config.toml
experts_per_token = 6
moe_layers = [0, 1, 2, 3, 4, 5, 6, 7, 8, 9, 10]
balance_loss = 0.00388
vocab_size = 4096
rope_theta = 97200.0
parallel_block = false
final_lr_fraction = 0.0
Below are experts of layer 3 (counted from 0) of a mixture-of-experts language model. Rows are named router (the router's row for the expert), gate (a neuron's input weights, with its number), up (a neuron's input weights, with its number) and show model dimensions 0-95. Each number is 500 + 50 x the weight over its row's rms, rounded and kept within 0 to 999. Numbers have three digits each.
After each expert's rows: a language model's description of what the expert responds to; "mostly gets" lists some tokens that are sent to it at least half of the time. This comes from a sample of Wikipedia text that the model never trained on.

# expert 46
router:535505518558397399512466462483489526444441454562484595446536495520503518454491549415563549547495563484521582519490472465428509584405585484485627450552403440518485510480562489432476477565528569472470497378471591517476396456508511502530511496470490515427457488463460532505433524542462442530
gate0:470457565451451515518470376554455490577454502436430540557518411511495501445634526500459443409485508554447631482452440422423427441477508544507540506526477420611506527474526499588428513484462468533446447497495502506489477516523500571531450515519476424523538549465459574500488494441586532506
up0:572526454593497589433527521457398508545460498553474529482423502450582539496522427513510571491406535453536569556501434478516557521490531475576625504531493555493434336498578539527468449525569527554496479494481478568507510530466464501484475517522485517513427396485520597521553593470483487484
It responds to: Headings and medal rows. First tokens after titles or headers in infobox-style entries and medal tables, such as pipe before Bronze medal, The, V-illage, middle dots.
mostly gets: " ·", "(s", " non", " dec", " ITA", "we"

# expert 11
router:502422402442479517455451526472439516525543531519495514373448504471537538521504439474525522544439517537455475375533448492522527559452453439508503535531531585566510629577545522537429461499455485470487463498485443464490516468522475431445544443399443523402523343499487494497520513497389497533
gate0:446541533482397506534477556677445541461420477489528487508476549461475460512493498543483451557477501575520533552536537615577429403474575506544462478462539537464503475517441456521472486353471446454507422570484449452534439440498408451528506528513462525503522481568545498463495524459532407474
up0:418442571490550586455534388452474508527547503436568503429494446468530537459506381462445479515536430569540470523500522561482506527494481433438539543493463502451438475593529423554485491502561540478578576488524495455429522570476516377460525530453518406427499512508415448465528459537503605532
It responds to: Personal-name word pieces. Pieces of people's surnames, first names and country names in lists, tables and infoboxes, e.g. Jones, Ricki, Hondur-as, G-ift, Occup-ations.
mostly gets: "ata", " Jones", "ini", " Service", " Jim", " Mag"

# expert 28
router:556505496583406499446496471487539526431471419586435525467541529467480490392449461453470456550513592501474484450482478499530523501472540427537530441443389556522454442475558561540510528563591458527507559487612479494587510570438467419505474416442505549499413400476449430509496477468452475504
gate0:450537504551535501482486552513465495469489535476472477488529487512459528486566526542533558602532530406522558522429559543517476529642513507527467500549499484427414514395482603353475561394472479474496450523490496493442487462597484505519475493437513516465481525551508559512452574640389505489
up0:512468551503461566477468421454476510577476453537489512443487512598562521629486479543534485429511529559463456438539373467468513471405467514557517411474490526509499528490506430586531497468401465484523552462477491501551493576449528524425513495528518514473463475508474401421570410360518509581
It responds to: Capitalized name beginnings. First letters or opening pieces of proper nouns and taxon names, such as T. in T. microst, F-ur, W-anda, Ch-an.
mostly gets: " Pr", " Sk", " Coll", " Ell", " Br", " Fl"

# expert 57
router:558461496454645483482548480460428487540524559441516510522531604441502512416523530456532498491489548470320471487347550562560505447471552484530525496477459483504512593492494515460497512493539413537487446497506441396442512541478491466535468421526555522568472451516498474478490579592518466491
gate0:508557507498469521525472341497485511551498489521433467465517477525514494542567416486467517474559460441443534479486470457498450423474423504553413545493634535476434477610490481503500502456483437447492538562468370440579518545510550475444573456491515519561472482409488399392522492467511553531
up0:553567542464476553536504367484446473565455515484471497535500523545558527500591395469448477501547497483385465480453492463540430467515416495562474426523553550439516484578468459508485474460433427442393507507490482411445530535521480519473498416497499414601571456408426431489494491526465565525
It responds to: Word-initial stems. First pieces of longer lowercase or capitalized words awaiting suffixes, such as Mus-lim, mus-ical, techn-, histor-, gen-, Im-perial.
mostly gets: " Ed", " em", " Vol", " Ind", " techn", " trad"

# expert 23
router:539537498377547641504515542546545511441438503503412480526504608480565518504540463446526481508480514473376494448455515507507479515450445459443514439576505542506527517538494523427577474550525473523496523502512546412491491562444442425489493447503543516619592413510490485559449485434534625509
gate0:568420530444566564477470551511483405574471484535484404500504520578455458563468512504442493470365459484427385468448481448500462544487485557528510454594436501445542541446561412542557543517451518585517483465415441465506513470524524462485477503451553418473369527501472473512501521451423489519
up0:357468491542538433474447488418429559491494461484425478485468436535501497451527522487465409596503570484549486553530573548556548487597464426570516426404581493513443439485515535485390421452538572442471557494486559532505486482495476526533483541531577564522510481442541532544505540421516484423
It responds to: Capitalized word beginnings. Opening pieces of capitalized words at the start of a line, table cell or name, e.g. El-ena, Tra-ck, Al-ternate, Ab-use.
mostly gets: " Al", " Ab", " El", " Sw", " Che", " Tra"

# expert 30
router:502494469513454512464534510503441460498444484497419497469492499495507445405509432443534564493564617437538554462542525430497442404565418547474446521479414417644493398525512505602516530481555444524490523569548509551426485471495502569479462425500493529472472437534566540552533481382510528472
gate0:481562569518539577496548555534492464538500592503521448438576537511489523570437508520542512529638492518469652456518473457565537512558520536489424500614474464447473505486479458566481486490518520499513444448514476569460430487478482584471378496498535622504552603571460479532518519537450553486
up0:476474570563470558391521477508495556495497543499609543498509399576523448410531475453569430458485540516477479499471566380521468473457481543466494489451455531562511486548467553496548501515480384409528443557519529532438522544555561532527553450477444542498508593610586472401489466455544526478
It responds to: Periods after initials. Periods after initials, abbreviations and in decimals, such as K. P., No. 1, St., 10.6, plus common first names like William, James.
mostly gets: ".", "\".", ".\"", " William", ").", " James"

# expert 63
router:501488456478494467511519554447531526524553460535522541525523472559499531457538523602504503535563434543401529524442547445438483513349547509528529437492522560561511493589544518501444578497498423488507483533596521440494513425490492515599467460511494459346622539549492459561494457589494427460
gate0:483449465507482556552517459499570408433471529625496474403500502544472551479540445430535558513479449459622453501525499490483676455470514422516487431433505491578472448449561489456508430553539492578574615479471525467570550536536418484462461452514512507506486475483501547508495477496584526488
up0:490537457567477562518371505545547533496495512435470489501456624475474378564606555501461484491454414513553420451492475556501475446515504347454422545457530500491475487473618485454468427512577490522529428472493423509512474472484551485463532523464480578498500537539507504455437523438495588533
It responds to: Main auxiliary verbs. Forms of be and have right after the subject, such as was, is, were, had, has, became.
mostly gets: " was", " were", " are", " is", " be", " had"

# expert 58
router:503437453518422476490472524487525479437444499481502610466470462605500461546537542389507493476509457473557474465589481507482490471499450467516532439504514430575511520428494547388439382489661460387481500520431574488501582500492532554484501426482486526449570528472561524504557483511445575522
gate0:440520447453543518595514539481597552418517509454471456434470650494479483524490530495527478559526472460510378521557627594439558512470543516477463536472491506515469487515478478509501474462503516545443638418427483543476531487562558476530462552516471457478480441473553579620485439500539485448
up0:520501480484592471528544549440400601589526582512470517519498465462527581509614457494478511590495453612433497506487500523569441414562576454596471531413538461468467459525443546454403528465501574512521473523477441497449487496499509456548475539552519454499491565571486447456484586549515541577
It responds to: Infobox field dashes. Dashes starting infobox lines before fields like Coordinates, Artist, Country, plus section-heading equals signs and minute marks in coordinates.
mostly gets: "==", "′", "===", "====", "^{", " •"

# expert 6
router:514499444527432577492528462400484584466455430550511558458476589482453525423464463411516603423564572497461546454500459577479547452453549505487544443545528532509507475528508466556500491591480457512530485529480527498503524598573498518450509463437486504578487462450335509478594398541490515529
gate0:527606493450583511493334424510497508612403518488560470459504469451450497547471514578480523492547437491521521529538497376571538486444405520423493479504540453463522565496502464547458436475434450487522467507446456552555544406542559528460463567492501536505551583513505546436437558480527503533
up0:491417512479549606489515480520470528459627485600489486537523481450504451556527400504500516475472470518576541477480545601438493495567489486541500526479425409522544543499438592561475491484461430587422488616547503480455555492491467478506470463503512509480518517572494506525519495499401677548
It responds to: Word-initial pieces, music text. Opening pieces of words, often a single letter or short stem, especially in music articles, such as lab(el), w(riter), Nov, Mont.
mostly gets: " Nov", " Mont", " lab", "enn", " whe", " bo"

# expert 10
router:521502472628471531554453466506542534531465410547508524464447449540467558416436560578541485574566535577567491438487523431442490497435523501475585429579421457469518420474454592497554441499449525518479407567519516483504420505472480593409544509516527592491531488510399534471537482521467495510
gate1:510491523485557499531493482601586514427543482512670523486450419478560529514540520541507436529518441306531466446485487479496593490498519457492480543493476519444510407482547490492572463498568447477458550523531477527472464459497512594416548458481416556536480545528540486490459523496449587426
up1:414545581421437484569393586447551547510505508519508447483486516542481461510550499501509468602518448520479523469575520494477512430543539569534492523509481496577389504402479501483459523438448598460533506538567484499474500522501621433552496557601432413492528497439456495511400606507504483488
It responds to: Months after "in/on". Month names after In or On in biography sections (On July 9), plus scattered mid-word pieces like fle-w, brie-f.
mostly gets: " July", " August", " January", " February", " June", " —;"

# expert 48
router:532466497483550552497498439425462545394563531575496501437540589401516585445440446472538527474445586434500500541392566546469532564466517515431584454525490466518513583565491438473467440519435527533486464481501447488460491412500465402521504510536509464516458429455454489431537426516526591586
gate0:471550573529535459480513478556648449505439564556567397497476543553515506602582574481514515422426456482447539473492549441406472477413479506522554440472544578527523464494503472528533468435544475452451546519527451492471522498506589588438466480543435528503506438462501507581473458615543551480
up0:456537579532458495467477551553582516480386519448522487450484496589517465442472585487446569524515436456528527577523602459492548525498437549527576462486578552538467462423481484487478469464488469604510486426524506454513603573490446604463466408477504536546425437473566556601483475488557467491
It responds to: Word stems before suffixes. Word stems before endings like -ic, -or, -ical, in academic contexts, such as class, Profess(or), dist(ribution), Str(ateg)ic.
mostly gets: " class", " well", "rit", " pract", " feat", " adv"

# expert 40
router:476378424426461478584576426476497410492477474567488530557492511601480385447459540521535421472493456492527452450534471484423465533443506568425519422517524509608525510539455493476429459541562511466474438521415503567470492566459473546549510485478511442415565489530554561406458503543505495464
gate1:498495540534487543490513451458458521488604528546521408350485576543536523487538503560509475556462549544552427593472545438469574480449518571419558467417488467523487532480564646518548498552541469522506443502509449396458516517480585531524521520457446498480480465519520597571455493526517528396
up1:480483519563482483501496492587443530469538514505512408425543601547494471475536456535542529538424559529546448592512566398420614535450513563459536475466460485540492468484528559498520574547592510496473485522509469466486515520522542573569464509472501570465490455501562674538438448550466609505
It responds to: Bullets and semicolons. Line-opening list dashes before names or years, semicolons joining clauses, table pipes and colons introducing lists.
mostly gets: ".\"\n\n", "\".\n\n", " *", " ;", "\".", ");"

# expert 12
router:496378592487461481452512487474488511461522456516536452521476512522520519504507572514512527583480546441569499601546534488496522432434496502535460567518446523563495461395533503557472550519520480472491513458548542525365436466446457502627476526572436443517458499496470541476643439617534565448
gate0:541434432463448471572537477591492433410499421558493546562482483418483474539441571481506524579497472412516520506456561525443538556503563506519398527469489642531510470478490570579439509548498528541527562551474555576445559580504550482508406530526544447547472418448474554460552542498504512560
up0:485480430494439492570487490603447397459499439540507529576427461450504467523427550495543558554468476407573540448516524508463532516512533495512446521479466670567485447484529599572484519511511498602559605544467523571471541593551514502488383479507535478527448466487491464483513569472514518536
It responds to: Years and infobox fields. Leading digit 1 of years and numbers in lists and infoboxes, plus field words like birth, name, Born, degree.
mostly gets: " degree", " Born", " schools", " area", " located", "ridge"

# expert 59
router:578524559503448562429439523487529513633530527535405515493489520540548440508481432644489489438416441515490409519452461491484491450527497476430413453549568549521506478492540522482474514509526441492480429431478499529426554376471425537478604481499383542460571559475491474477478531492512526525
gate0:580542502552443588554462477521557450512490464564541524506603590525487531576499479495474403559572442460460534433565423383444399558457505457509491456480480466481518487447558520542501608451547545403499513492528543467539518517537453526518546537409438512647549506489478506479486447476488470508
up0:549591477548493527520470462466525421486456525594544547456578590487471512556586495499481519524501486530383536424527422404489494538425512518471531474498479470451527529483540544493532580458501518326462546421587542422526503555542504567503556480425450516604516538458462480513511450444463452477
It responds to: Table pipes and function words. Table cell pipes in election and sports tables, plus prepositions and connectives like gain from, at Duke, should, rather, According.
mostly gets: " should", " above", " According", " possible", "named", " Under"

# expert 4
router:509431561481480463482422525580488473544483497445531430502545599683545581458438453557539506575515482461525499504446556513522479432472571485424561594460524505567497444397512474536492522557537474428496520538522526475446534487468472406547517511463402494397546475482449500496563514456492570498
gate0:487554438487462559478541482526484501548542567593503534436511478433452483469534524490490457485537436507436458502619500477446407513548459451579535426465574494527478610505473553443583543449478477525553438485442476581573459526500630604439495489530507521558433549515510422551432524523551442441
up0:502560469459475553559529453491579519509526496552516471442557472452465406427525568505506414479538445421463482460620505578426551558503468481496523406453617553543480541513484516470579515493463483459515484449513511566556480473536591593452470482500500553480463482474454441524426518547548511333
It responds to: Comma separators. Commas in lists, surname-first citations, place names, dates and large numbers, as in Hirsch, Foster; Advance, North Carolina; 10,000.
mostly gets: "\",", ",", ".,", " disc", " Jer", " Jew"

# expert 3
router:503497526472496505508480556515460467472441476569551403527455612548536520439519551425555515509416623409532553488517536546448525523494474489420548428541485434553496495552595493531566499520588459472519540469595532533491481471473383483507512367533503383514493514530496441468486420436541518486
gate0:460528488442496505498525483505545565628544521498466523622539467420467422460491640571476468527448485557448507488470419510545498575491539521538422521484464456502518536496453436518534379447523513569513420416482481467595437518454514502480458464457502547572559472506537490539496633567529538473
up0:479564491449533490406477432513540566554556534478475492581484479428544486475479525543429502499449438599484493506447400503546502550362519432510462457517530508435465463507449537526535426442536523590509498485468446541581530571459503445469376496402527547594489494521491477514427562606493525550
It responds to: Table cells, sentence starts. Closing parentheses and pipes in music chart and review tables, like Chart (2023) and NME | 9/10, plus sentence-initial It and capital-letter word pieces.
mostly gets: "\\", " It", " sl", "It", " wh", " Ke"

# expert 33
router:554442495519565477465430410538502439541467458493588508480443514464581497503456494440556578530526492547451489531498580505600491463473551507484468494484526488532479457611519582625408424537513447440465382549550487455454481542563463424489536518436454482554508494565398423486490453448464492549
gate0:497474435544508475529422431473545517486554506585489495444475560464490466548415586537453510419494433527468538545578407428528552524378558532594428453506446542522487532470525483533567474448470589524538538537528554494515550520462400427550411422557471480499456442424481455435511573490486461482
up0:470582551333588491417551509532492524566554507425468548519467480492500463493474536499466542576507554485540379527418475438531487410593511498456421614439521432542501490438523437459433492494610504541520521427524450556503512454525513537496480535475488513470482573540554479519443500498491591506
It responds to: Plural noun endings. Plural suffixes and plural nouns, especially in quoted speech and media contexts, such as statements, episodes, songs, ideas, and said.
mostly gets: " said", " History", " works", " Mass", " songs", " films"

# expert 55
router:538444466514462500493507510445425509576414491553428519553562490443622558418486471459485525426347522545502410495541514515527457439534581465511465445447535499395516437531431537509534477550528473429520484415433547387471431460493472516492435524451479489430501480509575556548500527482502476560
gate17:484529482572543532481480387493536467504501608506549519440528442485392495484495345540538487534538435526487565531577579499503560580466461546522437486540494537506495530456511513491469438464431556541540489486491493538494616521539497465564594499449565564436465540590371549504509414485481509486
up17:530549437363528552460506489460485438525471450532543504482489593483546470524437537471551521591452553491460494523458495434520532515563499553462555532459400553504585555557461446479489390550461510533419462473596474433420449514440534583505395398590454484519522463526533550509474554487544510506
It responds to: Indian and Dutch-French names. Opening syllables of South Asian, Thai and Dutch or French names and particles, such as du, De Beers, Bhatt, Rajendra.
mostly gets: " Pe", " Port", " Ke", " De", " Ber", "De"

# expert 34
router:478586404523499531546544565490537484513468487525490519463476577480523507451451600481469553539464582492538443533529509567439506450536555456571526464528484519496484461501545505451516478532618530574505603439449511446568504531441496553565458491590515528498369453536467497539422514643417417488
gate0:432511510540449454501470496533466474486442558484484405472438546461457405459572410490553436565509530523529517557430511530480590516459412497563563563593507540503450514498499491440440495529551441578501532538417390426537549455578417523572415503493458527462478527449554483568501430521558458443
up0:508546492477534534401535472505526608427457545476476538503520516557467581566479494455506525449534514418563431390480357490503513471551574526450541519430504570496536420427603442572549425509488484461493503489564552553571514548443541547493457546558469396574499421521496521480505470459477499464
It responds to: Lowercase word beginnings. Initial letters or clusters of ordinary lowercase words in descriptive prose, often about species or geography, such as f-alls, w-ide, m-ill.
mostly gets: " kn", "|---|---|---|---", " acqu", " bo", " bro", " fl"

# expert 27
router:542495538494475436518508505430411486453507539508482564385462463450574623512500460438541596497568500499531566482553482541485471569493528437529495504476460491501512505531524485483493473550427521508480377479559474506411482544532552479368535520478358475562538403576401573494513461485516466533
gate0:502461448487485490475392462541491551500543526511423500397510555521510531460563403417558518463483427601571499534595567541401538498488504537554602530486578547546486478514527444537503454476499458469485420518519532509567508377548513446421454505459448501476397535506458553477504445509543412441
up0:515398511449497447481416444542446527540611548500396454360461536529515552472549471399581516483474413591575479546582559483364514521540524522522541522552546541543491540469544451474532458492495469450483460543492558543511453397492489440439468503462442505493463478506471507498498439481479415495
It responds to: Biography infobox names. Occupations, cities and name pieces in biography infoboxes and lead lines, such as Writer after Occupations:, York after New, politician, footballer.
mostly gets: "ani", " politician", "ama", " York", " London", "iana"

# expert 45
router:476396429439529547562532549447516510444571514526546534472445506604487472448445489454513520526442625549476544514485503446540495516505507553488498574504511424501489492488405463507502456528483472474537386580442639516479517494523513583560484568559464468617609521484490502439592496568484517512
gate1:519529595404572554441495406522496551502544518534533499519544477508584484519416540545475488531379529529458490496510462506387498444449489522471454444502483479500467500526457472524503470495431413504481377492608476492502353521423562478477475465524523579446479572549593564490505567502487569448
up1:452518641563581431468492449481505462443498501522529542483595484486505580455460589455549498470500496560359542557479563503475573477441484559468584520488446448539552478612466567444580508520456462469538451435618504563506483545536484478532466443488526496515495480504534569508502528516566565582
It responds to: Opening brackets, dashes. Opening parentheses before dates, numbers or glosses, plus en dashes, slashes, dollar signs and math subscript markup, like (#6900, (Friday).
mostly gets: " (", "(", "_{", " $", "_", "^{"

# expert 9
router:537485509496486389471520533471467510499543459470451547493531463476557545535460517454534555477508487563593457501466436564495428523524545490482438430529448564463474553524515584545478516516493426410468371404532500460529487440492531538545475479496365450424597512556593571527459528406404514542
gate0:509506382517512439500539555439518470508587456429516507476577523491484496557542545421469632526583474492554585537607493639529498485477603462532470533448464481516524400387541458561535467456513513528468465402468452514464563456469517521511440488537481486478521496502461579461516546562469521446
up0:470547629426554570488499523461524521520441511544515493560435552469477524461411511527513406456391497472437475511374487391466509486533501426408525432556560464424523627581413547452532505553523480486487519491584492478513520544508557466500502503443489505556453463465476411510459474447499457514
It responds to: Place-name word pieces. Middle and end pieces of place and proper names, in infoboxes and tables, such as Bangl-ades-h, Th-uring-ia, Is-lands; also table pipes.
mostly gets: " Des", " Ash", " Arts", " Sports", "ilitary", "°E"

# expert 7
router:545474440413402519494501450470475473558454405422540486495507496446561487498399455447518519507522579550518573482482443460469516515448455519417426488575533505546520582521589471550584513530515489410492426432552474523463480410506486494373588429436467520558515513507502483486438460529449574574
gate0:454522536506553508499598505564565518492460551466454475523543519524565487551470510518420625512624502482598508517545594405404539394515543464492499554517573496523554468511514520440586641439501466493514478519530409482465544448491538509478510583510454553491472533486528460513430554436546557507
up0:507524496493465484509407516433460540443586469563547532515447459496436553396541482528553444528441504558402489499437463560632470609475470481506558467429468483524421539472460499570486401556459548533489533536419554508525501532524501462535506422456506530490506458529488553463598506602422407493
It responds to: Surname and title pieces. Pieces of personal surnames and titles after a capital initial, especially er, os, o, ug, as in Miller, Argos, Joey, Eagles.
mostly gets: " Mark", " Mos", " Ros", " Jones", "ug", "inc"

# expert 41
router:462514449545455448473489541448539540499415491532575581540548510482499599512509551438513433452482538485479447465414442468513452430517574532453540461563446470442504516528431479499623516506518385514487568493502545398581427444502542517415433509503467429577481461468526441498446524546538376493
gate0:547542503497551443470500475473553581560520452482518437526442514370490486478441531555512384446515484446558492526560523611548472444472404549493458567530515429529526487519454447488458507428487529432442505498521450445502512457501430635531428526564416480390596543563530548528500520463531493507
up0:498450518543464629584464524517559458546487588561456433393475548563535515601450476528479550442437434511539483515531491578403448523502473477467485498559543489456411546521554551495487564532474472497439428484493567548561573478487514439458542493488545561491530507491484440493443426549457559638
It responds to: Initial capital letters. Single capitals or short first pieces of names, including romanized Japanese and Indian names, plus CJK bytes, e.g. Th-ursday, K. S. H-ameed, Kyō-sh-ō.
mostly gets: " Th", " One", " Up", " Mad", " Kar", " On"

# expert 26
router:550419535569535458379575471476492539505452553516483477521439517562476538541532445474496638571548470547563488395502466482392449446472499553492550505530444482525476456472488500561539528572474491543489467376618435469572472496478516600397500514526525539497441491516464478566499527492431546524
gate0:465531616441576548545503552546553490530501559530509533538530497570473580522451522479539503552473417520458534552518442452495503531559517431501462382521491457499494485519625410460453432492497579463511469501451598467447455495539592485565562492543610464516466503487388556483519470537469396449
up0:489433467444426449465502486418457472470500498380432503502441523483573437552581408502499564447503556542551480476463471532544463423471535538518524564491501483579465482585466534504570583477596431494464493531552506565550546524497459491420458473466484544494545554485553460473621505493560653510
It responds to: Foreign name endings. Final pieces and accented letters of foreign place, club and person names, such as Var-na, J-ena, Cze-ch, é, á, plus Church.
mostly gets: "é", "á", "í", "na", " Church", "ena"

# expert 36
router:518535466532521503437511435567468546608473548505488469618458463418499569498423525520529495366475563446439423492408464521540540459527542531494561442591519490470518465592576497505517440504540441576503495533499519453505435492477449459516502430487561427521583516511469399589541443503499576532
gate0:423457450473442473616463481445584411503440487419493497496513561487496499427402498492542469428495556519433422547490490470549523447516517490659448528540452519512436382517465526531518541462518455614555568512521449485522475509608519472545484515533578521490478483537437528484415561508487534449
up0:539556528478539547453507545569473635514559475623461628503484488475474523555530527529475587540499426512515603489545465542402475499548562461376485559501498458531518638466510489495533441512517503478487489451487530498505501514438458520476474486447458512430476548449545441538645527483464449517
It responds to: Word starts in reviews. First one or two letters of words in prose, especially film and music reviews, such as th(riller), bl(ood), e, ag(gregator).
mostly gets: " e", " ISBN", " Gra", " rece", " ev", " cre"

# expert 44
router:502559479499586464530469396484506478510531534584469524506452396441526490477522475455519547496517502513579439488510493512577478480490585508467459580557462435453516600579404473499493414550531489576479512491460427462466504555471539382584451557545454484515528608513470491413515565459588555576
gate0:493495510528503546522449504476476429543569398584463522487434423491483406502590494466515393479518454504461558471426522400448505483510392551552427499469501570424489503472529539455436516518363441555493405513460496416482490531454450442492539458427432501597544460534490478530494537503433532533
up0:499406414472539524400485479465479441456580553542473610493550415554497460434504479440571448499470554479453544428501477479536497515454521552523491563480466525468504488442569525458425569562419432544521421519529495501557354517541486497517527400437456571546521459519591485555432515549509493542
It responds to: Inner word syllables. Middle pieces of words before suffixes like -ed, -ion, such as cl-over-leaf, ch-all-enges, diss-ert-ation, c-ort-ex.
mostly gets: "pt", "over", "alt", "cept", "nt", "ript"

# expert 43
router:559445411509451524472503505537479487477489541461553502520501478536550556548412500419485482547483566476616584443405423486452473437494511508489543587556441510486556543483505518517510522432466451485532519495572524554433433556463468539515453423495390434574537382456479346476537506500550480502
gate0:456582524427581498549435507502488586512561538467493431485486417530429435466478505537518390545537487414540499601582516560586539493513449506562451404526569542518451435431517503530532525516535519506523579508443468420503541458543532521438551540506496554491516610447552529443483406469465584473
up0:410442512451473535533506467485433464517495425469516490590404498549533460456433568537521508619498546486421547525486474535540497517556502463594520514460467524562502500467533582621464423450432568587536538467461561450471463474470450599517456492611472500512473495577577565546513565426485477494
It responds to: CJK bytes and digits. Byte pieces of Japanese, Chinese and Korean script, plus leading digits in scores and dates after spaces, dashes or semicolons.
mostly gets: " X", " x", "uz", " sem", " sim", "me"

# expert 0
router:566424540559451515480493473465523506514548471482456490465438513543498491522529554500508513610502441415572515488436427447378531467450525532525522521549476417468496425463497553591552521558533514560487534510533596557382445588488421500461402550510449444475468447398427466453499521563493568496
gate0:503514492456533568475620444531485547446576457503506396455481432551484547561476477531500601530585491461446416552420485562508483616517572398457522468503510521452479546538392451511484509564520541463422486386538533487555509556550420522474502426490492496465548494504571503480572540449453492463
up0:423483521464499555463618501540534503376534436576547403430517475551480574523524485494513615509553580448479499535442496554498424606511619398432578486485529543461522558484484442468532462546563506484413475387585516479551515494533470498523547449504505476517514490491488524506560520455512475540
It responds to: Digits in codes and tables. Digits, mostly 1, 2, 0, inside alphanumeric codes and table cells, such as EF0 tornado ratings, F/A-18, L2C, CDHR3.
mostly gets: "AF", "BS", "(", " again", "hed", "the"

# expert 52
router:510409572424398502459427474540548460464453460488477571479544491539511528498607501492513463462550548461554505430393511607474497470478574515459504548484477504513489483555526562504534473517516374524491488504517567563523530445504373554521563431484431492429514573453473512528519474437519620596
gate0:463504513472523456473510515492552532567535468516486511441480587485542508429548422547528428511493495520539407448527537541502573490556575464565460505572487539501467483456495637498525512460615485551543508647451528458398566483455420598565541464522499547400453546508489535503533419520461539563
up0:514465496474499428451469475494504527540553503545448504420500573482517512416571369514550490545506450524570432479508548521435493533546556463575496494538493527542535500460508608498515508463575509525492511636519536476420568507485403623578536429474479547411498555453521542495551449450373518509
It responds to: Function words in titles. Small words inside titles and names, such as and, of, to, as in The Jade and the Pearl, Days of New Music.
mostly gets: " To", " That", "Personal", " &", "Scientific", " or"

# expert 50
router:495511504449466451457517603527432623514347529471462517560638533504520437447554395439501551500389463513436552465441498432477438523476535516517548421495505485495511493476492534509547556520465523447479499367522503494588405483480567470488501481461473484510442502496537526510516539513430448436
gate0:487489497496534453547471516509466486501580545542462506459470532462495473528549534458526524587409472534526548455561465515451465589417442510519475448487416425553515494405425543423518430472549500478543364514556395542473546497536559437522416459431487455496633511517446595519466450516522452568
up0:549532526555555468602506519542553459585536509542527508440449558474445489543464557461512505526421519525555564440513429481413450596520474527519464482528419435527440467460496520433517453415597482506494337466593411520568535573515534538526487475468499466467574556551519483522492456439513424534
It responds to: Slavic name beginnings. First pieces of names, often Slavic or Croatian, such as Mark-o, Š-unta, K-osouzu, in sports rosters and tables.
mostly gets: " Mark", " Fed", " Don", " En", "š", "ا"

# expert 15
router:468524487445519495572489502494502576518518511474537490542477456407457592502595548525475452465527634564502445546446538522549517474467460504570638594491415563501538440435477571543454452458534507434436465525432533447493444468483427540591464582597554528482477548509519460455424477507524531507
gate0:510583503545595432487485415519541494496479456470581473484433468499538534444470641547537506441433465534385388477512570423589555497496449519445478436506450511472473432514440424545448446445447565538530456487511434438451517536458571499505530495506556484516540525505589481495533540603546464515
up0:507504493463476586509600555489578558403584400444468464479468500464469461484525480381495487473451440403574581487518462494515481519521545461450434482456509476459565518403547497581545518515509486543495477543537423569519523425533477439466449498472414498573424502478440504462477440359481488451
It responds to: Descriptive adjectives. Common adjectives of size, color and degree after the or a, such as white, large, high, lower, different, in expository prose.
mostly gets: " large", " high", " different", "atin", " water", " white"

# expert 22
router:431530441541484498467447517408495593503454512482581556451458503538464506453403539519539522482476459482500486499530473507364598456500486545523523579464549496609525545476481476505437572527497401514462594509411556546517511488448526517495474457464552441607361494469437590554511510504476561517
gate0:367519516504534476410550551603437461532515421429453511560543464546487546546557472559530462491537470467521507557421542497523441492594623432436504495468564525460483547561607520514509442474557549470547462457526487523541393425552444537472546567552473489495514525485522469417466539522574467541
up0:347547517525533492453522491581416460497522406463471456462473527503453466496552411464537520506537424416569485533426527546502460547548545453403537460485597556479494534574578512492537491520540538566545511533529518535512514472626426558464560516536509564543471429493485434433511471462610497530
It responds to: Digits inside numbers. Inner digits of years and figures, especially the 1 in 2017 or 2010, also digits in percentages and 1994–199.
mostly gets: "urch", "9", "olic"

# expert 39
router:500480438489501466485418487420549454534610628439506538546502446542512499475482484533498456458560431554474499467463487468508592458428520511548550453485489492464508550517432464548485522511524574572480397501616472412407480389481497530528553561503467482430564530538445489396430568552519465542
gate0:533463481507615485492543495592466458664469470437474414435454566478434432565439445516479516485502570484520430535486532476572492473529446532512470494468475492572513482536531452459373465471521373461494469520425499498493490487520399559591424503535515438506432479538569514540529515495546570489
up0:482515481543560387436516464582530500640457523487458448550493428548451448513474461474466441505463584495565444515470582571511530504528428586550470480447514520502564439538519532502426510467593460472510481622455413473565494469508430434581431537537531488533399462501502494559527499539527494433
It responds to: Adverbs and -ly. Adverbs and -ly suffixes before verbs or adjectives, such as jointly, initially, also, not, later, then, only.
mostly gets: "ly", " also", " not", " been", " more", " all"

# expert 16
router:490502612517403508478527547566554505631456442477490475526585480553518482518530488596534393475430511524568513493425532439442545487512510549488446456514471537540537539457629572423461598489501471487494485429489496545535519496468496515486549516560437530454494634472453479576430552507509580496
gate0:513510524514508534550460426461524327451378390459426484477575585514513539453530514452541518536446548450508515423498383489507501456517451460470407466520463482473527526434582571506553532478482358589483537450572523484493543471525503527502506437474475475530540509488525512496498423498571475542
up0:537567455521480498365479460390505387528538448550422450587529478500545454514505504579500441556382530645473512550489505461448534508476428508502441494573540471475508486514463512508542474552400435458530500509461459479476483447513576469426512457520435495469463484430452463470534536597500470421
It responds to: Table row labels. Table cells and row labels in sports and election tables, such as Total, Total votes, Career total, and pipe separators, plus "the".
mostly gets: " These", " each", " Total", " Votes", " dire", " able"

# expert 1
router:521510486494504456462474492507407635506434510463443523447451476441561539424510466457527487575466502521461501422536520530489514439488555530433528598553429487608541582465417613532501591516479505481471410492596475546510550452467494525509501388489425581461452492529533552509540553466421482530
gate0:558491542467561432523438639545491627476343488471603519494578517499499449454535526444456469551519443505509494538499532516520531427534530485529475462524491473574485513422514491430466535516558519410474540468543444468557511490584513535491430526490489491406380511454574458531408528508505454467
up0:517436462486423417512487569535440566445393499463430570483606521489548483472560505469441660526447473513503488496508529500562461488558606482507536513505464473537527534531508549413470464550584431486528510475579416532541525545552579525544476522477572545486356522446549488482508493467458511469
It responds to: Mid-word name pieces. Word pieces inside foreign proper names and compounds, mostly vowel-led like and, an, am, as in Ferdinand, Bundesbank, Mukhomedyanov.
mostly gets: " India", " Israel", " Brazil", " Iran", " China", "han"